python train.py --num_hidden_layers=12 --hidden_size=768 --n_experts=64 --experts_per_token=4 --d_expert=80 --d_shared_expert=512 --hidden_act="swiglu" --moe_layers=[1, 2, 3, 4, 5, 6, 7, 8, 9, 10, 11] --router_score="softmax" --normalize_top_k=true --routed_scale=2.0 --balance_loss=0.00818 --balance_bias=false --init_std_router=0.0212 --lr_router=0.000254 --vocab_size=8192 --norm="rmsnorm" --norm_eps=1e-06 --tie_word_embeddings="early" --optimizer="adamw" --learning_rate=0.000757 --beta1=0.9 --beta2=0.95 --max_grad_norm=1.0 --batch_tokens=[131072, 262144, 524288] --max_seq_len=512 --train_tokens=1158000000 --max_steps=4341 --dataset="wikipedia_en"
Below are experts of layer 4 (counted from 0) of a mixture-of-experts language model. Rows are named router (the router's row for the expert), down (a neuron's output weights, with its number) and show model dimensions 672-767. Each number is 128 + 32 x the weight over its row's rms, rounded and kept within 0 to 255. Numbers have three digits each.
After each expert's rows: a language model's description of what the expert responds to. This comes from a sample of Wikipedia text that the model never trained on.

# expert 17
router:091167137192084172172168112178124099096164158116135093117099180116112123136098158107030076164098132156118090091080139122111156139070138085118103133120184124130129142100111064179109138102140125168070139118151162117087079109124162126219153118122170141152126156112107114123152132132090165076
down0:101149128132172107079140085141122155174151088167080112106141076105171127097091119097145179112127124078058122118087184069100104167113114069129089116047097098074069097111074103117140143110119136067122119087095096059176184169147154139160167204129136124146100196118093127109164130128133145169
down1:138095144124118071137120140148118119107133153092129157131135130086112103141129097140116138153088045137105143192061143159111146148141076175174142139107145180115125079101144110115127108156120207124134132158133090162150104157143082075084101123098083120083163144131153115180170205099127148130
down2:063201061086133148094208178068097128143109097167151076110143177104087171148116127160170112094112142142135088175122162094144145174131196088088086125132105144111197095091128135162146133140085168089103064167161133138122127147164138047143112170111135080180157102130206090151092154121133116049
down3:103143112139096119187090134043104146093145170101147109159139106152148121124118108045150126143062186132134122123130089158143131129130146136059117127182153129189148156121157112137105121117154134152060133147129133138181154113154099104166033168161129128127130068153120137138110148197138110092
down4:162114089101140083167116097088152187109182115155173159107174125137110108135127105141112113114136080167191084138131184192121137097111110118102160118139143175104116141100101181143115092076159139114093079130118121150139121106109148186172100144142096113172100104173119138104118115174103149143
down5:118122131173043122068176137075123132091143054097077153097116190147137122123174163128128162123158134129084097207096109098116148132106171060129175155170152120113165148073161097163139136135065139144125151109159165135100148097118143169076077102158093188133201151138144088104119172129134209111
down6:167096151168081144170099091155126165094124131099074108138064125153170144102169076144120118139134143179092161108150142155178078155124146134102107113114125146133168158154153112121142254101106138125070138120125125125123117109117078091173121153176096146107133146130102125119146105179118084096
down7:069152096109126104082106141165085174161132140132099096140120112145104155129030133115123097116138124148093128167175162158108109078137142097105131133112137086118170116119121089100121062150123160107135123154127138123132134143097087131112128058123098158086113107184182111092153144071095126127
down8:135119068162119144132059153092145100124162092123118118083130140129121145096138136096131126145111151130114087216173119074163132129169140107117094110120195132135128143150168083162123102173149092127116100110113143124150176111096123147125062136158139066146118061106107113146158085163118100109
down9:157094163148174144183167104174139134085131122115098147087153145127119076055118156156143106123110093158143180080088149145097125172147148120103127054124147115106107168199105154103141152149123121173112163041088148106083054105119202091108088085146132114181068140151114116116143107120087106137
Capitalized sentence starters It, Its, The, This after a period or heading, and the to, of, and joining ranges or names, as in 11 to 18.

# expert 54
router:123139149135155184124144129181080110120119127139134150166107150097143182189144118129098157169130161099180148136143154097168114049165146074113133172132195158135168140122109146150130122120086114113159130135150104115158087072141104145157111088105102111052200136104157102147105162136183123143
down0:082131092103141136164117143145101088101081122134126210121099125166145154141167163122142105148182135146072135079083122187116117144181069105141132147126120091132108139121134154178083196077161086153151088100107159091079133215162157115151175102098152164166119083099139134121068051134106078129
down1:120116125097107120125165138179130073178153085132140135138122167093185098137117169165160121124073053091131113196157108166151167096098104131109151156162093152098141132104157165123122137146100139213098121158136166176166159188148087161145095156160087113130149125065147104111158172104101137125
down2:123083122136130138098125142146110076151134078123079116091083113117144084100142111144062114186115111146115145082067127112142107130123132107163065083140167138124128144149110117163090130115149121090147081158116116136131108091144159131063123143117135092117136116109138176098097094165073076116
down3:129152131092186146155105116035148082160102068156149146106118092146120183148138093104107123156172127147145161072201091155075168107134161148083131083151148175135122138180132155180176143172171138068102135194137176115111030138151103078045097126127142073130115116092107122149108071128156162064
down4:070196126117105121130146151122102172125116079204128184147123159156180117084161134154126149138084137180130127168095104144124116128148110104175098167183186162086135140101142184120131139111133127155111132061149121092141176091155090141119085078142159090109058124152076142119176196156150066129
down5:125127077155130098071103121094108148131182127157146192128129129063179139107145082116141117089109107119103128136156149132133181077135171118164126162076127140113185134054120126166206137142186191161153158104155174114138129124111129109090068140187174149102158123114154174073115187113148099135
down6:109160202192141106158067110134173105111173118098167221159073126121160149155147104151139170172093082124143174125182125114109113155108142127102097136151101179108099105155158126154125120128132132136172159132199154141127146128184101110125159121127090143159120147137127124094118131054103134112
down7:083130118100178073167122136118171126156091135118086147130189189092123134138157131096143101130097107153146144068087124110163079107135139172140111162185109116133130149185168109101155085132090100136151162112130118134101094155119095117130100098128100096103135146081126146132163112074146135140
down8:128130106119080106104097148151148182144136119125155154141121145235144089125120153113146108050134132138124093155138156111130136154128103155126114103145130141074099142144090123143095223137096100071139095099117090130129084160166133124111159133110182175137104141149098108125107113151107090212
down9:173168125131095132116113154102128116109165139132113117096136060118139123207094116131134178087074109129128158173087115150102173105112161102171115128193169224127104106150119104186084149158079157112095117076126129094114108103167167130129202151115096152117138071192110153182140118098136093156
First pieces of words split after a function word, like ar-ouse, tor-pedo, re-habilitation, plus foreign words f, und, du, and in, at.

# expert 15
router:135120197124102089102112088158128124096094095113079175097128190119154088133132118109107128093100120118096116094133082168130122096155103100208116063129113150088153155113201111089091140144142123132129092160136103133121130124109125159153196136172172104135144155161073138164169189082160173131
down0:090159154135135154148136121161148142128097177146145092156196129099159092134127109115144120140146169115098182130154151114130124146140146112042152167138069170093114155128118105159122143149132127124125093114100128131169114106101114094162154120178123136123133138107175127106131127182110020081
down1:123131143136085133115098149107132166122131170155095116144142101183099094119148096127113141129153089136183095180168198126102140101159157144110150157114134137211097089124166194144111094119132130111136116121100094141095150087223145114095084113067165132151145139139130134145144121128136144130
down2:109108123154161147149137125142110131183075069163159086159159076087126138112124109127106092065130125128097155113172086100122157143195118136095126158204090115159079080154132099135105191167114128152119124153078089162183177132132100118173138045163114133158152137133089184091127150135105100183
down3:145124142133117118116133166116096096144120125126127117154154183111151077184093128131163138181146168071099163117091163173147132130141059153107145152158156134134133141109121132146116113062163113159087130137081153104098166141110165113177146112141167132163139097151105187134054186146108104123
down4:163065125137169141128129080127118182132160145161128131166154181142159176193104127105109152140121143146122147178124103110154093090150100096099130124145100088098081104125116121096079122182113065121101155122184088146198092148143089142137137132067112135095163152150164143103184159151153149154
down5:076163108090101134115129097170089138099166157202090096148123091089124082146165130136095172126147145116174149106118135181134226121117097118123120140161089117165136103070090095126161151057140121151122138124057135127136151178109146131125101196104141040085136145134081132176088112077159119190
down6:144124130150139170124158086115122149094122111134095118128144087188186157192151118133145125099171092141127144097169165223125148104171053116107097161144113138154107095182122124103155134144099129144133069145164101090131141183088090155170144109143133213138124117128133093138165132119128126199
down7:102133082125118124134091158125117127150126110128141143157161162123149098123134092111083099127129172152121083141187099076155147104075099120109167127107131132116204096082108093137123127147200141173161124133121197122144095178113089128075135116131145149117137102094146133158122152109134126090
down8:108116116156132121135135177111203154149144112124184146161214151153124154156100097119161156076102138144064129107181128144089136148129152094187122121105112105085081126106083110170144127106097106127075124091167115172092043157158117191118126155164103137134199171076129160113154060133128151177
down9:143113103090138151157147126059185131119097163134119121113137088118109161165142125165061120075144097087196142078130175133100118147130107140138084181119100095102105143117096132085112110094079143076153119145072135130204110132066151101148113102060123116148112182169154139093148132151137123125
Prepositions like of, in, for after nouns, and = marks opening article title headings; also verbs like establish, make, prevent.

# expert 43
router:132103158151134155164140143136141153139167171146146090075147118149156132129093111091135162144156103124140121094130119152150132128147153170173101130086095147118166133088078147096143123101158096161174142140185129100124079140156062104130129118151100155123147082098158177172134118112122164124
down0:158089099085171126038094105082095083138084157113139123146123134164121169078092113115136099176118195101135133137159083132118164086119127169123119136133047112138120159176156125144118189095164108146057140152188130139110046146138139096134169064116117035131099123110126199154150146136145182068
down1:116099174168113140105095177191138162152124129208161190035111161150149133165091156119111127079159072122130144071167135146123103120121045176068170170086118141140104124137080162097106096163117114148148174106165076119112119116131092168131141113048131160098140175165107114107127135099109110112
down2:154110115094157156132032138114161194151144086251117098106117137127144135137120137097116156095135148200159142086169105141126107134072166166096078138116159124130083118148130139147105088132128112168111120113183105099065168128126135149148120126152082186111102161131133090153097105162101116132
down3:150076147157132166120173175091125138114132097127134103090160140055139120117118177152179180111162066141057094112085146135188167200166091086117132172107196117140119107128064135143089115103197153133128167090141125100107154132093138188138155128086148092127119205077170093105069177165165166110
down4:106102134061187186094120128119093134157085114100077149100127129143127129132110119090071199133099159143129192151152114082113175167171142091167104184165139145146150147157196103073083165158107140159054168120165139186065167163145089146125176137087136132186143144103153153097191129254125124161
down5:117134140142126148184082118166136101183147145125150148079117112128125168079124115119129079155102127120125119095169119161081160098140147100133149151093138132144105101115147118124106212108097091091124129190139163093148110139148136124106124147136116117101064165119101102083103081095161142123
down6:085120123070104126178176099135120180149096115110129176115128159134148122127104168160158128088123135115105161167152101120130109178108116135108144085088128132124126093136138117115125168164077144123126076123089200126182098161153098074159051127115125153116107128160073153141113160119118126122
down7:146135075210128082135109105142109175162151204132157154115169116129228099148148112123113112119162091104151124131098120110180167160016109098194188138140120158124101106106080183218125160087135104111118109121149123126118160110150143151189123176166181145142122163112138138154162076062145113141
down8:155068066109118212076106125138157135070144150146185138129104119157152090154007137181146123139088168131161093098136148099141145067138099104155124116115077167124134167064144121178157091172102149112132102097092095118139077105144121130194182128140076111156165126153124151157138123102065152176
down9:106144156146181114114114110111149139184129122174148095082135119204149187121138101193112146103117087158111136145153130142093122048130117127094129156141130150154120142093120121208150161107114179114163122140107175103127149114066133124115116056120139151174117164138117144117120107089156143137
Numbers in tables, capital-letter codes like 2004 TU, AU, and odd mid-word pieces like out-f-it, Trans-rou-te, Cl-ost-ridia.

# expert 27
router:133123087161099124107149178176088161117109176126162111145114116158140147176161145173087150097128094119060121110124150153134151118169134102059132088154159136143094124158115121133164099118134221132121148131140134134159078134110148207071116114152104093151184118152187176101149125093175169144
down0:129138088090153139138159129124139099130099145102100145089148138145080180157152093128106104124135112141128123078122164152136185096151214105135132108176154136109170134158112124114165167099165119171129099132142156140128158103142185159141101149139122067133158133065137113155042159149145149079
down1:073154095049103106110108129159147180106116132068064134097065135157137091134090075111112130150182204095120047144111111120134126163115122169157192172146136151112069126116129088125053132102130118122165106096161125100108187171202146143185110109135184179172143136168117158103119136057099126100
down2:144108117143151128148154157151170071118079112046136107120144156075101120172165154108166077110162106135127131134069108150144140136109155161156111179166139175161174142101132078147109151125118095105134160129111140147139176113138144109064172163107090112132081146120117157146137149148161112102
down3:153122170165096169119141123110102076181135072099109121157088113124103217117095111168131100075098150093135127091080115073166128162143141113174151173119128067162125174170129171121207115095150140103144105074147084074159117119112147151144097146128150107138172137146130099121150147087146150138
down4:146142149097112161137105103124118149182097116151090140091060135133130093166091133118188119108174158134108098181096169129131131174136174176164148119105154124135116072090136124149122171122115100189135196140127073124148157092177135115138104160142084109125153119097151131072189108134159068143
down5:141157151123197140112114136179130148127068167168120145114125125090152089098154052162076128088111119141088084133110141115134117118155108127114131051142131081131118131167079126086162117117083125084135138099100149128158143161124161099124133156149112105190071111085090094102134131162112153106
down6:129146159089182083109058124099170108113086086139146157153104118096082146111176058200158179175135153124114161126150186147110172063065054082178124102148116165140145153111137117109175148142132126074107108107158104106053101116118141101114128087157099092074135152051127106095142081107155130158
down7:126110150136116087136099114062101107130149149151105133085153196123124138078088108132085156107139170138110061158140161156085149101149096132116116079119195143139138165150192083144045164120082167164151124129112168162087122128147074139174104186147117131091194082097127206100107115090119150128
down8:102106145129109184169097191091087132127133052142145130119129138140118132098172194126123083141183108148150144119116185197169125115161078115073126142121114092128122177104165082153126121163115118188138124150135097090162149092147127109102082081133161118081101111174073134089078076144144155102
down9:114098112088164147165105149124131142103098031107107156162147117178136117120121094183122114163173127146160098179133107098127182153165130085193102084132075097110180095135158139088093109148137041154097121136106114153117151180132053129087123151169090149108148163195186153126130038124117107191
Single letters and short syllables inside foreign or rare words, often accented, e.g. í, ā, ş, Tulu, Sloughs.

# expert 21
router:118117144089169126097128138092160133104124151118104076169110158122121132096136102139157071194134055179137148192127117146126120134135131178059108081158147138112170146122134107130113181163220111142115152123125142110069112132129137143110065143182098133105161169115166129083092163122127087106
down0:120088133160085169089140144137137152138144125133147087103098171116159145136135157169146108091166115129125094049110112141119141134109142160185097145090172134118143131167133109076099089055149135113136124136120204122155173094180121125159115147122138132124134103139103104100116152147125089130
down1:179088109048142111129111103124121086140141211168109156162167134112134076169132109100116110085141106140082099122072198134184152167129067057104124111109142105105144138162167108091161191104157091122087158170137145104147171117085121151159093148107123131130134144075111137099144123060104118091
down2:124168110053182080150120138120157086138172059165117167100156149155136119089177108069170115169105129130137189079155091122144125097079123147118131135138146126098120124127121115151120129152109148109107193158111127149081117163151144162162133151162138138146105147148148119103150137131131106098
down3:144110165155103082157125116070153134125099122068086118069070139129119144122121158172100147154159153130167115162155136207100151092149095114144140154161079108101162098093101115099068174172120158106145150081144145193177106156122143119147135150122075105101099089166127138082116195142135048133
down4:118127107059058119135131151182144134115151098083171154105101093147197096168105143102085127163070124083117181163143077128140117093113124118146064109100184153119123161108141175166097124108119183087137135102133166129155149135072150134189087086088091122100116102144141159117141114121112132082
down5:125094120099136129161110176165207103150074123122105093107146109186138100181162105077141192172132187076141143130116157154127175181155072133127137147138169175169165102121102142104130154154126163221133239081158111099058114110167090145208128161152141122176117154077135167107157095125147089134
down6:088131130139146122127138133110145138145162101198052100148108161156099112105149107028119157139138090116190115144173110133157093094136151101142130179130082120132136180066143092147171113150079101141126194155146092130034130175144078171129105125126065228088133160155129126066144123140120135141
down7:117073119140112077172109135154104156132149105084133153172111183154111134171086115122072172163139077139207136158097115152191159123120143147060152087157103126167146090152098136079145150138118116151125131126159174063176164145148136103134136125103118152169128160094115129087187112112196114115
down8:154225129158116124151117114110157126123099100152140143134106127106152147054118076136098126137151138147151148121100130213114115144051121169172096123125149133107114140113071152143114087161140091119057128149129131179111149105111139151121125144162130111117152110050175122150098205090111141084
down9:125065119138095134098155095165147169133113173137120085107171054107107090133162133189086185087211118133134141095125146142169154186075098126122130141189149157192123166187067118076105089177085136096091079096127085090181168136138146196091151082150183129144155161172090179106108099117113093117
Endings of place and personal names (-ton, -ville, Winnipeg, Clinton) and network or venue pieces in sports schedule tables, like CBSSN.

# expert 25
router:146148123128092095131140144118117156159172187115117086084115127182123169140147142116093134087149126105085169143120144152081119146128083150162110103129108118032071121151114167146241118128206155145094138196112153101199179097131128183057196095108136114133085148140089169164090176120135139135
down0:129065114138108151123134153136144105118108136131141129102137075154138088165141127155131100193166091104149150120046131164143079158144098123069064141095160127118171105106105158096101132168150083142132156107151125129131097077148102125159126182193137141131129207132101125163128136125150134104
down1:090118047078121126162091123108066136126194150098141092133078120143115078108106133054085107143087150110156123094091147084081134125128171171084107131047090115113147153149157145064088105092100135154129173086097132121090119162112096107137069123135163125068126143094148144145113097121136175138
down2:124210122161104099076125097157111177190148085105152147103150114107075169164149070105118180121100128111104127150135124127143152108061088132128151086141116199112148141141151064176139149143146101123117141158067172148128078123134140110165100109162173148163125107117114115085131121179127089116
down3:183202095153137095171147124155131060163129129193145120071135118108132150110086134115078158209073146123176143136102150121170111155182238068109123131126104168084156083045085116134109124152161139131146152143126114086112099171138159105097187129128151138131156118091148141137159103122119109066
down4:120103071155067137135111125138145162130108164112032182109141160153105150102130109147046190111126147193131122181099162098134143090147059131134099092146047139152136101120125170144134161174111075096094101050127097114137172155126176183090129122113095147167102118163096128193132100131100182146
down5:110102196141166128091105114000127152127108131133127108118150149181143149105219148155114082119126179147155200155158153148134114133185114093113139137109174136071109163154119129167148133188129124097113095102086140131108171119122177101136187112113121091144138144117111156109118114147147143205
down6:156085108131114180143157178175125136140110139126126153097146088172094115096155156121119115120107104132154140090110120102135058130127150095099095132100171140117102166117126119125102116121135160118114091077181143085137119112161103117130126193135089122105104173091117144106091164114135131134
down7:103086072195202097143134089108107114090121178055125157126100154147095189155144062084126131142108093174136117175075153121152059138161139148150134116119118131144127053090128040141170140106105124147111094147125137048167152151118114146129100118153103125153108117154142155066124132095117123125
down8:130083101133138130161111125183137104122137103138174091120127156194124127090087127141189128119106123150126148172077144125122121134102121158130078092108076125127156138155144123107198170139141056097113118147120158132102055107140199150104127162117130130172115111109123159128123137166125141127
down9:118126150089143166145119123118097162140148093130067169186121041102082105109136140129165135121139160197112135128144134142097135158134055144157173107135090183143142111109185102153119116171087093132117124184094168152101130160163127111172134131110124175089126072168174122122110097141139128128
Conjunctions and linking words between clauses or list items: and, but, or, when, until, although, and commas, especially all but.

# expert 2
router:154085093139198154071110137126109094162146137147125125185061107122091106170108153152058140161161074097080131113133119094156065119173210155152110148087100072135100108178198112094103125092109166177080156098151111128110165161120161166181103145108161160107092105080121061180119171089142175091
down0:109170138163155173155106170150131136095077219109127098086137107097151119114139140148128106124120143074078094148136103088142114106170139166192115165066211174053090141134085118109115076143173096147127099121088106120150126118142109150081136163079137091106145113081146122157140196147129101144
down1:098125141139115144111114143134134143155115082042141171129152157167126119121110121134144107133150140139124095136107103124145126114134130149139139139135157099081158139137110097120195114151113138135162199147149103159093140167118130161214054125102173160074099129169159118147146118126083175135
down2:143066120106114157151128131088180139079125159113110167109109212150088148103128219080054234110147095106075143108115160101183150106071157139102130092115170163129195146157156105082084164142129107158093100121124137134184164139158147161144131048170120132085140203161090131144148118055158146157
down3:099082132105112212159206164068103084125114121180130162175112172134155101068124123081121102085151144156107161100124116106138084135158119165146101143114126098152108119128125154089167031059182095105140155076122132157113155151124126112156099077102119156162135146096109135121145130099083135103
down4:101076177170065141115122103102121085102166116075129133103133198136107152165124100166148119114113129175189124148135112127127126116132079137132087165100117134193164087167200137145120128212144130115169166120109122138156167130078159178179182080125104176107156070148137104171150118139121118104
down5:075174098114123133158099093109128153159141122077104157111134173115120158098129093111091136134124122128068133126175106139093114184153125169136110134106073128130147165190107125137130135101102172164098142181117104139063144141099113160102143065124103090135097111091158151125145161246094121139
down6:130137121102144140104111116151147145084111154154167124105154078076124106195130108133123136080161133137106190130083182140118070074049142083137145070170120147099104143119194160087132114180082042160168100146124111133116146141116145124068111166113116109095075125098121143086148123126167131129
down7:148115100134164169166156118136128125129063125147175185113128189091168112116179133103117187104076110118111154055114118117121146123110140144125126171103209138137151144214123164127167115149131125144184078156070159128101108139128126145083128106149165068112103107077168122150146171145116120120
down8:067102165100090204080139109154044106122106150086112129161130130111084129116098145172137070107087141103127167155039073145122100101140097132075133146151134108158136161124150158164165094115066088125182157154076169145173112113121165182150140153106066103113092122114123146135145139134053099104
down9:190132128121106119045126164105097125159112130125078120168161168138108078106148125184090110166144076126163084102163102125121132087119139104094100047101101135128145184058185093183120183108111098123134189138120064115134143133079129137133092053087120148123151182185128092145136092129205122145
Short syllable pieces inside foreign or uncommon names and words, often in species or place names, such as hi, gu, chin, nd, th.

# expert 63
router:164133234126157114099071112129129113128083145100096092153187124117151147153112127089188137139145157175111094101165126108155099134155148089121138069157109159147142137072150132106148151086138166058140116060100150197125095136139159076090127138111045099161099099186106186125169102144130157121
down0:103189078063130157110049195150098139172115167108138154084074121170124099157127163133142140116150118164110094123109120112148094142155160150097159123192061136113157119101172129125120125122157113202128132106169073101161113146190071073097100118152071176148087114161093075101129144069128066128
down1:144153168176186112056129157103173137135149135119106085077100100136175102107104122137143138149140117153110108099080085106055114062097177137078139135142102135100152088121139149109133132117169101127170196164143202127137166164112147121097155147109107186163125101122183119103137162158141095159
down2:145110092137109214110170142131120160167134098167136102083123204121161072136126117108042096116135101154185113041108047199141120149109112054134147094143084128136121136147115112152179092141069167121145193101167146092118107097174120104150100116082149097135137138079115086146158104126117119067
down3:136117113144158131147115104186110155096072157183146148147121102097139100116145099087129147119126098134126172111119208137077091171141120064098126150126139157139094094154113147122166066127102127111134180209122160172130196176136119152146113114096156131188140096087106150093106138111161100122
down4:125191101132078107132120140108165166129095173077139120161122109096112130085133098104110163151111126160158103100104115090151132087073115154145143147186179088140100132154167134097166099086132116128142158114113200117126111121110138139182151120144130098169119058118116132091200148157148135172
down5:106087151140130114133155117090191141083104137139215129133189140099104147098121167098094073138113092133115174071163110180091106172082091119187067083107155091121137164148136151131111158162190098116117155127108112056122104106151176090155156128100180106167132112101120191141137149181115121116
down6:146139184086198096119125144126137148116107105161146101128116126142119122161124131170123078145101147136105168125138122150143156116132116122108081103120126140128111096123161117111206109107148173032210160148101129137065088125118210064123074108090100152131093187155164112185178141179111142109
down7:096126078134115146129114136120116142169129124112131147159114144137143122093083113084167156132149089229142031153079112108176124119218142121084158173162090142148108151109118132075086051111112087120094130139149081121071130170110098037110089163149115174125136140172125132091149158116141121153
down8:157122091109131141174075072140129131233194170107123135132110155147126125105108174122109142090103131099157169086142148147163119154088066158144108090146118129071133145088149107125096062115185128203146153100152109139087131179133081095137157118173147104196099082155185142114136086125151155147
down9:101138100128141091204106115111124084149144155098132121145146179112096167153154072123106118067167174155115067118104118190115079061092099159137185118162151097135100118131139150163101150121060115181138136091095144143118108136129169080104078113171202112081129134192071122064136114145148160068
Goal numbers in match scores like 2-0, and attributive or compound pieces like -led, 8-bit, plus was/were after subjects.

# expert 24
router:086130129145092175097114071153149154156114118163110113129151121090139093159143095117089158125149122133178137101132141122138108145161140075101112117138117132125140077114129152132156157083110115156145177050154128152063188153183131098195126168156180097131103178120111084186148180115144178100
down0:119050113121107092117120179155139126215169139192142136167163125134129109096120119172108134073142108157124101163140122122173122146102130134146164105148138183167103099144115120172117151132136144100108138114184117132161106146177113086121112111115072085152088162175158095088150116074134110156
down1:147167162173174172126109134130075055073138166161130172097094135172080156067155136142164118144173144136142160118145128082106105100143115123110125113111124117104132147055119119104101122104094140124145166113103103123145129138216149091160104168089139139094194160134109132188146127164179155059
down2:192137172228103130133173131121145102114053098126084108123146099167165140163146124091103122098135139142152118170145125115140089126144156088086102134114159155139102119139132128135126116167106185154108174106117171156117150117174121159149114110055089123012123136120152111132135096116167160118
down3:096186123092130143118130129145134112103167083147099148203111125117150114159167181149112129138138084126124068128053132148103093145148080115135112118164152078133128069102093089107114158125152096167089110070157208106201156153126136083122139146143159135162098106229042193175128093139162133156
down4:124114069162145117158096087135170152108142131104095134101147123124130113121055127098114094114170150102201141131156174183121157104106093148181123089115107169195127098143119108130088142067118095140144118110085101123139110101056066141151141133140118184139133150134093110070098108147185147143
down5:098073117198174112172109146141128146172143130184178103138098041137100119078096126095192144082182097110192105102163161116139127160105117131191170174181090125121058062128095120127123144096118163122113227141154132125116114122131152062182148166093125148141096090111162108077131116073059106117
down6:168131142134101097147080071141082082140071157154105122157184111159157149165122144175100098158153106093156144126200072129085065180071136147147070117192134179137117063156146146114125164141107119102156198111110152088122127154145083190141093089149178144084102102100162120161084160099115112187
down7:088092136116102143120158106132096180149044166104115096089126119141179103184148120119143122132093157102106125114089111175139166204104150168109129134123137057125095107083087182160113102122152139136145114123151078136127134106172091116125136121108135120132136155111095095185108143132136214115
down8:097099091159103068111121181157081150089176119086191118113177132083125150149117173161119138078151206125156131073087107196107130108150146151159157140170066150141171106170116113170170171075121145149112145068120076144166151098159118156081106078103162155150162143040101137176143109141100082158
down9:099163078159160192120120094105176169142066148228128171120137124135094175119130152151121131102119115148137078124091172128132127126121183154113181104088143124179133088151172138055144132074128158064106101126185075111107082148145091141126161150112147121105212124145114115086155105115149176075
Pipes and dashes in table separator rows, and word-initial prefix pieces like pre, comp, ass, ent, sub, pro.

# expert 49
router:064134094108132134165115110105119101148144103131122112076149071098092100109145071118148134147091128153163129143171113099136170120138115162121164143086146132159119156149131201135054144125151146150080104167213096180135160077094129105062154136201122116169141122144072112071085142091130171157
down0:122181131177139151202122162193132121165110093147123134136105120110153165108199163132152132145104133122126100108112114116088162191151138140193161137147095151192120143214123153154162107116129125110092077161106099125157096115067170133119181079093120138115120144081132119185072169144135172129
down1:140139072180114091109154127128172180106133169091112089110146077126127118147128101114150162132125104099080162139085093123123109180094167164102111141141195097138092110141158113201113142119103104167186076148121146168175147141136074122115103135185128118136127116153039126109162103094164111133
down2:108119089148138131129087091057146175156136133177120106150147154125070082174132156153075090115069118148154108149179132147091138124133185124076129123094162214150078084119083135142153137154095037140097152121141141149174111143072130133121153066134109105218142192116144126110151114118044144094
down3:200104164145079097149154076092130099117092132148151122106108142166115123131099137132105090159095208157127215091062136075143193144174105153111073140153103132128152156123138187102139122109122138179116098135145102097111105171108076127102197085160144140126133094096143191080051110123116107175
down4:108128136130091135084122162145083119123116168130116193068094138072118114133117077115136137169126113115147130094150090075159101150105124117119106138101093133097164115136188171137115154123155132080117163168094128168136176091107144089135114145135139141150159103111159116106088107140072066164
down5:129173071127085064147158116126125086124080164167059142123140121050092121142116015179138100119139126116121144079050124156158072120125112123161108124116134149109108199149126192181142165144146115144113112132134107182124119167095067115092120098091104092103147108138151142134108140122142086187
down6:126129104148143119090140126101134158089122113119107165179150106186181109114123064119140110118128083139163105171145122137109176126115112093151117151129129062255093157096134121084083112184099156144127129085107146159141081094155146124142151148098120095090093152109037134129128113156141021170
down7:082184120113105127170133155121137104116108192148135116109133097150140077157098061126171100048156139120077129128102130156128170161103150072038116121125054100139080065172149149151146111072127152156114092107149105109141100131148075125201186119170150222071129134150080137119127096141097072118
down8:113104117123064158155119149157148131121100189133142143109183105102165139181101149147241168139106129115107066171138148147137151132100127119067149098145150139131135054133126186097164108124111108147162111113101112149107156176112109122126141190149063114136182146206157123094134097090127084052
down9:137123079123158137123138137092111067170088224126116085073130119076122152115106117132161104139148118127070189090164168159106107109162063130091136123077130135111177070140143106106190147148131117151150140118097146142093130106159114137131141140133178130120149095113074197150129129107159126126
Words for people and roles in plot summaries and cast lists, such as wife, friends, thieves, king, the, after his or her.

# expert 1
router:200156063083159118104114117160093174154105071119156057123151124064141131084141164117100156110165128091166091120148148150209157085094124099065124146123045173162089100058065093085195096126122183137071062076154120127104127121127084091170112120111162176177095143129136136135132136090118122113
down0:124129129142184126154111113106137205137122103130148053122110074144113131211085120213225145107142088143111080175138133143141099158102140089120149127161094122111080143090174118141162075137158135174121155121123155122173147125159130093131108173090180150120123105147158098066067115146148098100
down1:136110140136107149127148165141157079130103151134131170187136176158154055085123143111124150123078133141116078151169170138080140085164134111099078143125079144144106135115151114200092148133151129082118082125148091130164172128150111115171090100076134119072079122122139099177118149158102171172
down2:123147130151203139107086148095106128097162106152127123123103135099157100131139180177147155159103173099137118136104071086135155115158089169137172141110099152125075130062136189165161132080121108188100168093137132147153124073132183115148166203155140134087103121163113159098086147113148131148
down3:167115124162113109131107140063109105150145168124142037117161149168161205161178052097152163093126162153114127151091146128079153116121130120141164160067112140089147105125059118124090174172193112119062090072123186146158122147176175097131164143175102155163129129086128104127154131125079145152
down4:118146116143107052123109125133154086035177168134145148218155128223088125088086115183131099149128119174146103165161140100142113092106135171141157124125087111153121168175129164163077130180126138094156115222127069154132105186125090130130154103114142082148130126136079116189194153172152168185
down5:105112149172162127148053118062074104110116038131121145127162048137160113115151142109173143110153122125097119104075159165158154134099102140090155176135084157145133104109091139126130129152143170090192126127194107105198125113103125127199086125183142119111119196141139128124137131166123155137
down6:163134167141167111099127125124129155120111116147157096146151113096096166105188103099137152091140157125153100156110064106129095102063126107167184133146104077156184096118083096121159087135060128098147136146085106164191125163123145092141141132098161142105092141177111131128107185118042068132
down7:161111179132169130090102119096155199143105134141139142140089129130155166106166141154079170182136120099076135149116085116092072141163128116118128189122144127130136138198149061118093108158091133186153133126132143133171099121141170103144118127088195166146093137099125103104131191144120083105
down8:139170134107125140145138158099120084154116201111131089137123135066094079137171126158128162102125137112138166151073173156125122122124178159134138086160053116151141182139114034120126185140110095078142116102143157162098108187120160117207133088174074105177198125152082147147129141137114150121
down9:100144128122133154141133107089085213135082104201143151127131124213125133152115125084151124162093082147085118107099177175125158086121117100130151090098159116114124028117123107153146199132131094150124115133154153129160084137150134073148131154178109111120131143101161177084159167108124099161
Opening pieces of lowercase content words, often verbs or action nouns after the or a, such as fl(anking), sk(ull), shot.